Weights of a small mixture-of-experts language model, trained from scratch on English Wikipedia.
Experts: 128 experts in each of 8 layers, 32 SwiGLU neurons an expert, a sigmoid router.
Below are experts of layer 2 (counted from 0) of a mixture-of-experts language model. Rows are named gate (a neuron's input weights, with its number), up (a neuron's input weights, with its number), down (a neuron's output weights, with its number) and show model dimensions 0-255. Each number is 128 + 32 x the weight over its row's rms, rounded and kept within 0 to 255. Numbers have three digits each.
Before each expert's rows: a language model's description of what the expert responds to; "comes before" lists some tokens at least twice as common just after its tokens as in all text. This comes from a sample of Wikipedia text that the model never trained on. Tokens count by the router's weight.

# expert 26
What it handles: Latin-type suffixes. Word-ending suffixes like -age, -ate, -ence, -ion, -ure, -ance, -om, -ship, as in estate, fandom, insulation, dance.
comes before: " of", "s", ",", ".", " in", ":"
gate1:100111136148090152219125120134100141047172155118139063159130118125126147107088122181142128106144075139138157110156196141119133144087101152092186065083136126142149122107066156129144082131105183119094090129152099099166160121086140102114149145103083115073130109146128090174113110105174127094077175084116132152110138149097080149119110175158155090129142173088107153160156099172098081117159125109182084147151135163131090124149173090147139094128112103113166085181117157161081173150100085159105078154103097141086105097124146121086132174108116160128121092078104154151147142094103184108093159067067216156124134161074172130089112141101220188158084141155115163149137125142140095134145113125127110082143158169156100183071170150190119147153187106108162149160105129139141157089149111
up1:148114127149122164108122119164112122033150170117149106098144155154172192104134128112136141138075140129095181073176154079134155082104109131128192173104139182126136116099111144132145150146141096109155106112159140051132124109140166143170076133124136145138125129146106146154140106218142167083076147103078081199125124123151102137123115106089145099138070097128164154132180154117177082090111126099165100092133143085133097103107124141096157133119130126147131200187097110100162105167079119128090117072085121143181098063153132090171132096089096121197140125118150124149117194121140095174112158081157157130101158089147125110157127122188137116202098155138112190088108106111123070155149167079161106139176140122147064136193073187106158125159158180108125180185192118132122147126095098
down1:078134158145145068111095074090109102114094116187161098156141157103103082110097164174144146121186099167086115097124157127064129125083120116139201120095090122150110159120084115107140132143098123105128182127136116120141174136142109198090174155148085138117112117208111109109122138129151154128134125125107135149121176136138128093126124097118095117182152144148148144109120099108118127183098106128138179129122132165130160158104107123105140182176149176137072153072188109097095113134172146185127128141159116183152118084149148161063125156179117121080099086173113128142041139157124112119146142112067201132129046152106172113154086105061119143157146082193102114175114137177102171116091187181135167198079126074110131107115149158189120164068185094108131124113167072108078154162128123
gate2:175107128156134100089141127072073065138107084038094076081130125067023088153140115129115167191140122147081179144139097110139124123156083149124173143146161119124163176098117099123126126140132150111182167120140109172096131132137106096089091115136128172157112165141162138088088136089084091087051106145124088108092111094093148144145113000127127148093146137143183148081161097112091131111150130104062101130094103191125081134115116149139149145167117099134145110140153134149142143088153169154144104072102125153192139113112158103104139098114147159130115199155101150082149173106159122136133157098141142150163167147093189115142150139101136142088153218143122073088133106136138114148168152163162110149157172161173134116104120158085092128135109116098061073102137182109149147130138087
up2:120147123149114104087064142097095159168135160070087106112087105157142057091142088129105183138172151164136093109100102093139100128112158111126127124145168185188161196150040125120095202097217095120151162111126117140072048134102101117124152100174138143070137126134059107139121133142085099124131081082186093079119121139100102108127117137103171099086143134123157129105146111135118143100092089170186177148131090153097070090129184154158112122165162153094117147128089110119179127154159147187118079147125158151142165135093130132174148135124148155176110094131124129175132118162113114133094107101150138166139149072175131120162103087108117119100166179094132108145098084178113097140183129183180119138075132188138164149166135193106078050121118069096147163104127102110113153105122095
down2:177129154176116117125194143121136076176113113096078091090091163103070132170155140099157092122153117100156164134205176100126115138134120109155152148132101148142107120085115180107147182138080145159207161099146136074142119149109123189072137154104139136136200117115137140111137087123061101138062038114138160164108122179183113134129095086078167142114127137160114108092079135104164090152139174120077118115129160133141156163137100162146119188151130134134145154104129125125111112101136195092109101101094111122208112126116132146093058133119112134118132154140134126066131177155144176185109130116072120189118147102144074154121140198092186131082173154143141164130121059133166183144147149160165120156127080143128139105099114128077173135133089145105108087065111176207109162166157123
gate3:193221116122100052130147126121124118167153112087231129088120087145136130166176130175087097093193080121176105155107132177162158135177145101081116094141148096147180193133176130153114129097121115108172124155158145113140134134164143156090097117113102139126147068122143115140129159079153152182113144148139131154094162147142104122101106153118138107142126057090146152110129077105072155125063120135153083178154145133128136112145128124104139169176142164103112130104109088071155155082187072103116057071132136113173165198116150169113200145119147131132108136176145176098088130162134096113152150136110176170081103077090119151132149124185097108097131153087106101133101078102113122124084089091188165145128183121114169153118083124163102106141149105156211138079168121154087139130143137
up3:097164124150089119071193123131172121096137152100136090128058105147136083134100145127104119168110092128104135156070109188128124116120065148166169118179125140084131092080177108136137110177102133097077112151108121123153101114143159092139143074143154128168150149141132180146185132162112133112092145190109123163102152152145076127104144098200108102138131160120142139148124164129176096177076094161117173086104089084127122069049088192131177160151117075129144071135147054136070148174117121059168153112137074140143071135126140162136131125123114174103127090115112126089167150111148129096145200141140132056099158112095181118112093102122156082138154131105163162026118217162162140169125108090133194136125134151122133117106113152123162104135176115125144113148167100080145063150115128
down3:129162151128157131138181102078139128123118129144127125103157103069122119108121208085160105198085144175128157109126165125154085151139122147165157170177159082180147145096186146123095089170125075154111126133193130117098147132119148113141137113166109132118142128147090077101159072145170129101149110166137185072095142096131119120118115132133152102162100109073101166163176123091151137144132131129188115179120137113109081120095206190137161054144083130144184128073122131208138153168143121165122086147106154057142105097121129141120096131156125155149088114148159123121084104161150077132124190099089100103134096099161137088165128211149109147163112093145102116141102131142101151143110122136145135122163086152084186125143188157135147153146096107167102234155104182136225097132060162
gate4:063111135160164086131095118179147108168147117159134139100115124125160146128211139125085148119123191100154111113159139111096107148201148173148140204103134115139184104162167077109088123165129149144139098124089132186148169160115157079094167144089055161049100134129066121168184126147140112162154120100127114099116090142155163139108116161166109104138153125141175084106112130069124147150170160142120083151178142121085149093169121132166104103109130066109115131147161105086093126093163184133123107155162158176107129094097184102094130096144114118171108166194140116140140129102108110142157110152178091108130151113170110101157104152163133156147079119085161147221108148141088049176078117154173129118120118114143125174088128088079064174149170156127071173120113126205177082124141126
up4:132125122145136085054110109109167180089113125143098140132093106148064166090123104082168148115138207097120095123108139134095100146109115117040072161115146164117119126126061122159139137108151025160164099171153123121099124079159105177175101119100118116196112139103139098119122095139126112178136100191059146078087182091098110127134152146137143164129150140163091107154116180142062154067141160114172174128087144188097052153154195166139077128152139172122113121166112120107153130102150103165105150152212079091175104209126104131149110113142109148082132091148102183127122146193145135157122096127180146112163169149137163137103174114135150155101139103137129124146157087093135158085108137117109026146097101129115173117128152070124149071112123124159142146136134120134097116150131122
down4:073136147089120073179097123087116162112106074035152063123161151121145112153148145193094115179144098080148088119118134196116148097178136123148108178101110109114160125144153123144113123121166083069158161134156124127147124122149074158109142096150097137102131173091068107145142122161135129121115114086164121099154171099203151176155164121178100106108133121150136107128122119140171106175187143105095163115176140147100129105119041115128162206149148078138132165148105147126133119159132137150101144087103175136158066206158140126151101133098099106133154148152077107100104112068150098144132145120098098122109128164113109172127183134066077159183147073103089135119104214168149145149140146097104094119101139120143130078102066164188065085131102131087123117101052132139142093097184086
gate5:094105133152146088159080055160141173153137132096134076106113123122155125098127117102093163100152071128176181173133185103176185098172153123085132061100126179173173157106090126131161123094141149140138046122148091075140098161138145163118135137113118100141147180122155148167118086099075122064130146101163130144111077145149115139155103089088164138125142102089089170158119087149156164167143124129121059148116113084140079159138150109126122079125140122148164190131143145137078149125066129149155102127187208175143062113134119142139093131090110067097094166150109130126126154155128183133064142085106081117144086075098129128141118140095189156182116144106100047121116122121093125119080100127125149109157082107100189106176140151138112154196132188148091164133057141134151129161193109
up5:130104126148095125123130099096112140111096091185143160165160113099110144151110127136126102147159079130123104104120138174135093140151084110164140135150125094169132123098162090097084132134130121162159106182113085125084122136038131064098170136116151119113084108160152063094132147139090047165127143089146125183174161118146079211081107216124164169119170126119127170173151075133140118118139170159153146152190087140110165086119083156137081104102125147082204092155070118142143134105158129105104172140142119124135169100126156146094145143093150162207082152111129059145144114124145150108080159081106122159122106142151102191118114138109232114078098131181140095117108117064100102145160075169082110117138171143177170157086136154116133174105146093185091104094120146120104114194129145
down5:098139090092119109177180151079102116177173103116080088108135136144178133197161157100063124146137121110180134094147173114155176125184105148078086130136093080167133161074128125103139056112171090084109105085093109090127134117147117129133053155094154174099161106092152128159136131139122171113064165110130168142084076096128104130170059123150154177138175157161169128142081136125136110139116120161142124130128155191076138048195102065129156162114148189132097173111176128069101143111124102102128185133120124125095061138138101091080129141084067100138134107137144208123141104157082123106088115127139167161144121164128175171088130091077081141203118106098162157174117123125123106107081129108134155159159108135155137116088131119094133137147078108116153085146176111141115087099088157

# expert 52
What it handles: Second-syllable re, ne, te. Short consonant-vowel pieces after a prefix or first syllable, like re, ne, de, ve, ru, as in or-bit-al, co-de, d-ru-gs, Lo-ve.
comes before: "s", "ct", "ed", "e", "ction", "ctor"
gate2:108152130125092146117093129119151108110179127146108064090133098171158118120150119138218180079180140113077132105130158085110167196133181108169124043089125103129165118115101111112164140175117110165153158135152115145066127101136093142116129133126145177164138120143116157156101147124133114166182126103120146143092142173092171144133148135053118154188142142137121098086186194138159114108173102091092173145166087113130120182163131160181162138127142084097096183094148099156135099145096160119173178118166176096095108139077156116078136126131107096085071099139108151113154107144152185127116087118208145113132136163102123154100113155125108190081139092142084232107182140172099104186108110109084117106046113141095069163110159121117108105144197109178147150100149094129128144113133107
up2:131145120094134102145138139086088090140191104166148112069110101107124156151149101134099088099147143126155141109130153113095121199115184157178118080098100102175138137169187159120151112174142166108173094119130136133075156058130099103127209105105141127123104147122145122118141126135077090140148151171128148117119097085087131147168178144112088117136155174132110071123171147147199107130142134148090120133123127154175170161153089108166248105096139089141189120124139120205106067105200158205165162066103137154093100140144174113081129143145084158161171118124141104196144187090142138151139133143184120106100097111110133185121141166148106126123112083142088165139162138184132132181186152160141139115061126134120130096156170107111095148167136139094178077104153106100092061149118153
down2:120072107103067169089116145112171114159072153075157110077148138136069165083100162126133081135071155153126170138110137141157146101075096115142166107142170175107138149123121094141081051138114145120161195122143138119123147140118167144127125130078125150145066139124125112119178094192215145143126141079174137095131119136090184173079192107200139120132110108089141147078079144171137194164145068121101122134174099096141115113147127139076096137138154170160121143120106129097085173136118130132129094163188116171075097117135120136121112109117178148077171115167146114101118136058104081182165119102111092157094161123143134141093167122198126150102158125152081149157150113126130097075130007129157102157156176104150136158096117157147107202116107148172155172123104163139097092116139132
gate3:086108146121120167130114135161102130126131102217143165149108092093106105128058113139115134094161117142144111113132141009104122135105144157051136156128118137108179174092120125101108115177138119116112112098143156142071136152096129083092187147089148140133121137050116105111168105117186036114121209126127167155102116151132139154175090120153106156083120153109193122112182176146117160186152161141087181093079114080160107154100092071165127113138106159152145124137150077121121161081151136195147119130098109079091107153149136084185115106120113121119086088113164143110146131076077191124195139104131141092179123098115119151125164124062138095141069115153143167153148129100154097154150123148124139113167104106061127127153164161122147141149117088105149183130055089087111117094087189
up3:123116113190135112123125124093142140080140149090089112095094087122137141166144084170187073145065122065137135112166131153109071097170103110140114088088159060129120085110164147132170124119123122090154100081113074140120178167126120136072142105189142102080131119188171146173178117145098172111117164085156142114126140081117128093135182145123146093067108156072083111106134041078148164164162119125084158168129103158169139124154104133110127135142136118092157101091059136134173120158138105110137139111078106179123158127132147151102145075106096113092147099113064067115161110107078114174045111128133111132104095191126080116143124107148129164136118074126099105163105141051150114169106112096037115130122104126129177080079151120129156111106147214130122147090099124189171164162138115
down3:102183117142119073117063135109107127154132112155097108105151167168141125154116142150117146151157156100165132101144129113084100142146135132103134152090093077141143122096088098089105120088166157142121175112110127187145155117131141150131145133167141111194129151076141123128140139138165160103086101079092101095113091050076113118164134135067134149067228165104108130149127131196138089132136108151056156098137173144065050134088094212091126107109144174160071073115100132126181152124098091134153127125125083115197066110135167098085127187147111114128088166108134172126167110138180119127130145181114063089132161105130145102196106088071182112075130103176181143071105092089120098090080119128083192117099152118154158141146127118115139120107158096115166092124071129144133105106083121
gate4:111128138108100148097109133075133133129143165095064173149151067133177129087147088133096150129167106092113117111109062123157095097195103129146168098103213130118192083068172143107123134107155119148133135111131129193090112124071100182114124130138183157086124142154153168163066121231129188147147108118120096190110135134156126141151137101152105102140121099096120147147098205157131111160139128100139159138082125139107097155133189200141132125168124097079141037076107109086100170129152162129155139111156131183108150100149093135092099133088088090120122134126128137063186190167174123068080137107162133132147176084145183092171077186145158092101169120099124151089121161101107177134124163121165124118137158122110136114116111124124138149139096167086117130124158121067106208122164129
up4:118073109135142083096150135149086095141112090109155124217141102116099178123109168138169102148204104131134145118137134138093133115119122118074136158085137168086095104131116155142134109123154112113096149137123110123072125146157135121112089127111072138163115176114133137125173113126183148119121135127116194126160170184108072165087121219116136068187129098122130143165159108109121128096080119091141094097156151164078169097104158120166134063170136111123133174193157145155093150130087021168134132118165181135156154135113157136042108078125114198157142148090066152121074065084160149162096193098191158129168078148117126153119120119085136152138125149132155145141102148159140082168148133120076130156102128129165140079073178152110102096144096111055140095136103183099113173129089096
down4:087172127141134098144198114104136053161100139122066128136126102146102114093178171114074107129116126111120118110144171075148067151176107145125107211138093145152148102131123106110167161077117145125150054110172093156121128090089132176131125118098132131103130065096132115123112165078138197148087120171075142137089108174125076112140088143102123128136069103127164157122093103186137148125071120136134138095175130093153163084207164175135079145103092144081172130123124133150189112091102150119100164121151174094154142155118099122134103177069089080062107088102148152159097186116093126127082098100120130125126162147095134135155136121118083151132154090148144156156169104202163127145186101107120171112145154086078149163068142141146095151135134077157058205103162112103139109068173138
gate5:084106139145188144114102114149114136100120103148087095035156084143077125157126081104095128126141201116164089149137178111138098130160167179145126153124144146173103144140154077120095128166129157120116141143158127145141045091153138096140149135125130097074132173095135136123167093115053099137190112053135196109120135120159142090129097141125101083135051124109095123106100109204187113087132148111163127114074095122116150053187142166152137118132124142154195083119176093154097155066135129105144117089117133129104098136112118115115107084136098099125172149101107115169123150204104167109125105155123087100155157101137117187114170151172132120179088066103103100139137166133136147099127105135195159123073102127115154109149192132113118143098150174039141111028090137168122077137108134
up5:085100144150123089107154140176161135138137100151137114176114106138133095146241154151163149122091185125157142154099127134118102117158125138107109181167118171107158137140136166097085129068156175180166114127177124203115111116149135170125099123098137116119123137141095125112110115075146106122163151061151174123140193094114171114134143140144066123107109150183108136175146116168096084109104109159137171098125167084105084109155197128103090216160121154162153073090142184133107157121102190196198143114081178101102102105182101096123118129166106126079172119093163191110156108200148117102099133112142128126162180181130093106167161142180144163093133170115067159164117145173102121100128113063164126167097155102111089084169141167125156137162142141102135122146161110168081114093136178
down5:138161122112087111142138127092127214134096108109145131097163149140131078161140109143128128110155135079104115115149150070121095112123114153068083149137123197117136120142183150118135110184087131143158127053055059113166139191137153122150129156108173121077090083167120140166153145156104073123164152119099153102126113144146151097120163115115090077108136128050071055151139161132114146166138199142148165160068220201137155131133109088110107067129180074094107157141134111128094091104150101135177186063153114156120097090138140162113112117125154096131125141176119153145165157178087115071152107145139086125102110072176137120145112070101142098147154143155132112151138042128118172128163186067176104165080100104121169116089143089155109123096184105163111099156140124111161131128149112
gate6:145059140119112143139128033098125145086122144127201113149056117146119093092108136100111166140155187112100142128170121132109101131159169111180148113144124087159149166089158118138178083106123152155113109133165125131132082125122162108122122141153121132197165125088088125088122124142091092154142153172132191165103161102151086097120147065096122122138145082132086121115110146146160152161176128150164141128080153099182071083163125109092155116127120122096147183076120094111094134095152098072074084128145162121143121110203177147070092112142114173197117127224099188191120131146206149162148127110117116147147073137082133155089057118138064076127140098094118169101153124116141127141085114098126103075096105125089112179121124139149122096138156153054121117129180154111147192108138189
up6:152072142205147121142154027094171168174154131126179111136132070139121130101125098096104127137111178087108164096164109140104100127156138087129164125159124153198165118115109139138181117128093169134161132150145156106131146123123102114132124154115111101157173151086110077110118097124092124092150058124150137171127145135143063147121132132063138072119169055160070167168091158172143110152177112183191102158146206078112068095113157112093176097129140101115135198107091085116143143120173104141127129093154104127156076146201157158078127130145129143166087100160108186176133127151130115132178203108174121134139138119127100177108104151156136098111155067091164186099162124083151057116073108103135103138131114134134136085163097102154113131161141094074108104113131083132092099159093172
down6:126130152141149178110155123102124084149109086153144164140103087164112164097104129097135150073105127097118122205130161064106087136187163128141158106106116104109095154121072144107119133120153150091098127186091088155091118156174116100100165084131139068095104117096183151135178076096075128087038138212083168110165153140143130093123156091118121151135125118092071083147084149115157137091084116146147094154052104113155121132086137137170108089108127141062127134101124084125108117135074101157085123117167142128118183205085141168153096077142149139140152096103160068161137186167190131149113147134108098115098105060184103171177110128140136090087143113094134102144117171119114170093152158198135155096133151101069180097095102153169156189103133116131107061149121101079112136133147144

# expert 63
What it handles: Verb and participle endings. Past-tense and participle suffixes ed, ing, ated on verbs, plus whole verbs like released, known, called, often followed by by or to.
comes before: " by", " to", " in", " the", " a", " that"
gate1:085115135106134126148102114145136160086166157106133097121148113146095179144173160175170158155148192117134106098056129152125160146111141096147120155108139121063106127085091148125070102063141102159135139155128133124180104084094143125105165120029112123118156136124096142096157069143135162116139160118151152129119135103137154139190108136154147146092093146206127168157129126170120080116160148120114141107071151144106136104139086122151124122114108147183193125141083191162154090150126153168200105073129153150106136192113138062157130143132209080091050089141171138155121148161098108107146140149151119086065207095116108077123133117071136107118150108080133102128083100120095081059138154138117137118079096102121153168108140054175125150135107087116185092102146153072185158120161197
up1:106163131224157063152095123136128090098158147174156176150121092120174153131119102115135165159090139157102159106157125044111087116122161125099126209142117078139103085117161094107173204090118136133112135046053111189079062100110151130107150142174086123144067137156168138152075153126092085054141121050185125101150131172124115131128114118151098099124175113141103143125109085130072101135165104111139197121087137069107103151113104135109075144103133141141092142113131113140164165138089109132163120093126151106089150140138157151108151074126150103127100188068124106159089069147103137144145065124147149107116093188197119129164144117129092192143120177147096179135112105146100128109143154152115180159102119137141069128177139106131157147114151176156116122137137120079167154076113093
down1:106169113146080137089114136161088146149107128111085107160170072105108149146165191157146111119172125085169092137111117182145163120186118152193101061165085189140138079158115154168074137150110122151189189160151147118159185052137149134064112154124081145174130117152119114143139083171187145128131131149127172160112137143058114156147152116154161113100136140103126148152137098138084146101120138138134111142115068135148160148097053086060166106133159127128073139129123168133101137087166104122138147118176134140160138140160107158157169197204151132139138070133142147108160182144124143072141131107122110158135151123107170163123101126143127150127088091093166147175168170143202164216093156128062131174111100098121140191113115171134098112174116079089145114103136204169073109131133112
gate2:153140113127194151085080169092145117143099113069073145137129100146125084125150100180108179144115153136158111087178116132097074146089153129072162127131166128091149146136154172145117112153087131191113127126095170146131107125162151140147126136118103144128129134112138105161090103126101115104167155115118137102123147033103213140149135101094128152117106113164055117114161194124109202177113131136141213124090138142147156116165053125153143106126132117159120132170063105139129101102037116080143130138136093106157164097133065097062101112121110156095101164115111142164094149166077160171129152119200204106126115091146109188098146195114127088105111157118112190164165197157114116171171111098139157088171106123112140154076111136167144138201151094112164188143098155097116164140118163
up2:129098118125062193098060186127179127087113158144124121069094145199162133115163151112167131170184127164161124137163104148091094140150142145027112092127136111118105160132156159129143114131133123113125183109129171141099160153169112171179135117113121129096042116155146105110119119113116119142117149170160127132174152069111147095184137155186164135098111076130180127101028127133182182087131108132118193141176090131143074099081125119135133176164116173107105130114121155114145142130070158140158138146151077100122110125203178076113123169141105130143088131067097147125145139110181175136113131082078140138130100158159111155100191160146160153146076116119125163086067074097103138166116111097179155123110055110132158095110190163142152177085100160135124136124118124162126162151130076
down2:094137134189064124125086099194159102126143130140188145161082166163102149154150153098135131094128113121101109140146160102129150088010143098163110075113156189130160127119089132124157095144142157116093083165062154085097167156096158129088078135102082155181112124098071148136129151140103160103151177061128145155063117145096103125136085099115150096143173173102127095114133120148114112148125092157091118151092131072118119153156152099120113095146175096152097180116117114104128152165147153120167083102181138128091166149138179181112159166098191131073156097099121103008153130205137137126206151153133096167143130088081139070141084129066153108097128112104146149136192122145091142095094101099132097112184146152149132121160155107136101102084120121124100117188129139104138130123118177
gate3:079128140157156140115099143163138113134111154163168147094137173129107205133111122151107069131112141113108135124166126113164071112120164140111126170126122123168064155114025087096137159164099186090160145098128116097124109129124166134178132136098129132124094161145171123177122132163109052149114194113124148166174097120129136171160116114103115109179134134107143153092117103116146137130159170133096105170185118132175166114153047176157198109110136167150142165110160212198118078133123124115139099110130116154115088127114119100077131107136136132115075148080134095125164113148128142147150147093062119128083043212169134121115107092113181232137107145124140144102157122092098180090107164158115109117188083141161099130069099154133149076166119175075109101159140106169208143119127153
up3:141108108180161154087128095114161111146101132081159149160143135081068075103126178196148113142092170179148097116060102099097122196165133079151092106171149167115169160088116123143148103056097182046119108143141139111097223142075111204118128129092113104137088095142095117114127100099110162151135089213129137095086135197111107112131109095113224133128100129148142124146147108166107153159131142150122125127110072172164166136122135103137153122201136173172102158170152145118153139140186164124127090159124121148099149124137128133151157102095117098116074063111153122180104102180132130131094157135154094156147117075112168157136110178119133174117141133114158171109104116125097097085179056120095113136129100076110047126188151145162144099156118107105072087124131093110095152114120120
down3:149152104091124149116139200146144181149109134111091120130141126099177120071206129124200219197188125115113134090154161118134142128141210101169112098105149107113105119102156121146166139186130123097093186148138124165155146178176147110143101151112137143171169142109103143043098176182089161083131159125100122093171116104124126119118117105132172156158131106128130077142080081090161176104080126182209163072152090114108137136107186111142062127123157076102121154154127115153105083114167148127123133130125177104109113067149092121064133131135124113142085162113105152073189123117116126086164076104128153086139101147078107137129096165140119104153072159143120133125143212111134135150166136101147118200160127134133134141108152105159122175142099116104068175197165155127122083095106176
gate4:133164151117077183128128184132151161107099140149101180162132132087107066136081079115163159129148147143139152128110134121159136097133164082121210119094136086095167085115101165137215097154097070119157142123112136150121082143143135097151134155118193130149090130155167119153115126136123186124147120175121122090141114117145161141118102150144174134094134115141153096042157155112077199211076102106149120118154145075180144124106130160099166119170107143098133081093181141125155181093078124073139043110148087109118144201190101136135165120158154146104143126140128109082124089095096126126115160090131153113146101154159124098132128138166091150159125064115150161197128115122099080092133166166110140130161138078086102084186142078154106127152130138158059135116075089125207179141058126
up4:098193138130155136133105145096209109182104108158091156190187133141105092113109075065084153107162129072136142116038185094100135204114141127125098054085145201141106143085139150162117188144171120123102109118141105069129139144133137162132152111082098090169157105141077118155142124160137178123144128099090136107159131162154167061136104069161118135165110144095169106145124119076160128110114097099110109120094093097176189185082156190139109177094144129113109062129092151194141132147131123191143105125113140140108112122172132117168126134128149073094127132135122138093115135132200123115152117140077161104097116158100141185157155181094130208083098132187143166139158109157156156131210093149150095098105206160160146117121131131118137158120151127128143129157162165160146124137148115
down4:091141108144183160100126183082172133100136118136160105129099145154074188128041111191146067097090118128090119140093102122146158141100123160099112094106139111082080133110123082163135135086125131115089140133149171158201148124135077079075114102187106075134139115117168198041136085117157116077201063143166071116114134131123142126126125130182121133110116121118105096182181102101114139124131103120144128095133113194073177118117108121094124153112122168125121161124100093156139154154137068079162152116175082102116104082177145088114166139100047121165154115129098145158102056173083142137116089147109133170130146220125152185182123126111134104135091122101070130147149167116151147158075125152146113084177169089167125116110131115124162092175097147128129171158114161133090177115127155
gate5:091138091141128108159117124091147139087103159114163164096175118112143134104142193084194131143130130183134056100142129076140137084106175080169098095075183133122108127139022126125094113158190126155110135113088120095104102106080131159085148111115137145125094076185135120125171144108113174164154138096145086109183065072137156188133096075100139134198127153104158145115146117113173118169120143136138105158128124135145111148036157135118129107133126166142103135146133087125055144140060150109171131131138108106110128137158111082135134168117102053140130205118053104113121143173184098137145151087093107136137082093114108162114085147108134116168102102123091093120155119200097132150098115194114149132137083176065168126181149113120136154113135133188151122112059129134115060096108066
up5:109116110162105147115151117136169123139130122105146141113117133097201137114133187116108126182176125217132078096169129091149090108112193140111116149121139125105105079152084183123111098203111113137196111092123100078139124118144144146139140127162114082105129137065159159142144122108147161151187159134173202144159096128134143108105105142128123100135108084069149140080151178138181106142055092157138124098116116123083085115071115155114123126126120086173096154122140124207173117118143163092159100040140163152108070165102157131129113113136161153171188184092118086201105139209145126118180147128101083144123106083141122068108160110125153167154063180122056133123185160162103097149128116141182137141128158187072148143126128113124190166126105106139113128135082071160126165108083120
down5:196166124085147121105082086162074135076116145138045135173056109207144158151117097121165085117072093150172157138099122177140119126148101170165176141155147118131116135084162141198161157092116102135101119117108143189082103127107115115176153194110140140146141189094108126178074119196134054090087171180143098124123162217128165136161123185162101173122109136134121153142089127166154118154122133093153131098110121145079130112154121143081110097131138114118114116124052103100126120194125076134100114122108088136122142116129098116171100208133128186058165093091086104114160090119093125116139089137124140092159154131150169113076151175170156091095135168146120104059117125115139194125136097117157074133153149122164166106144055092111155169100121127099128122122124142117082145121124146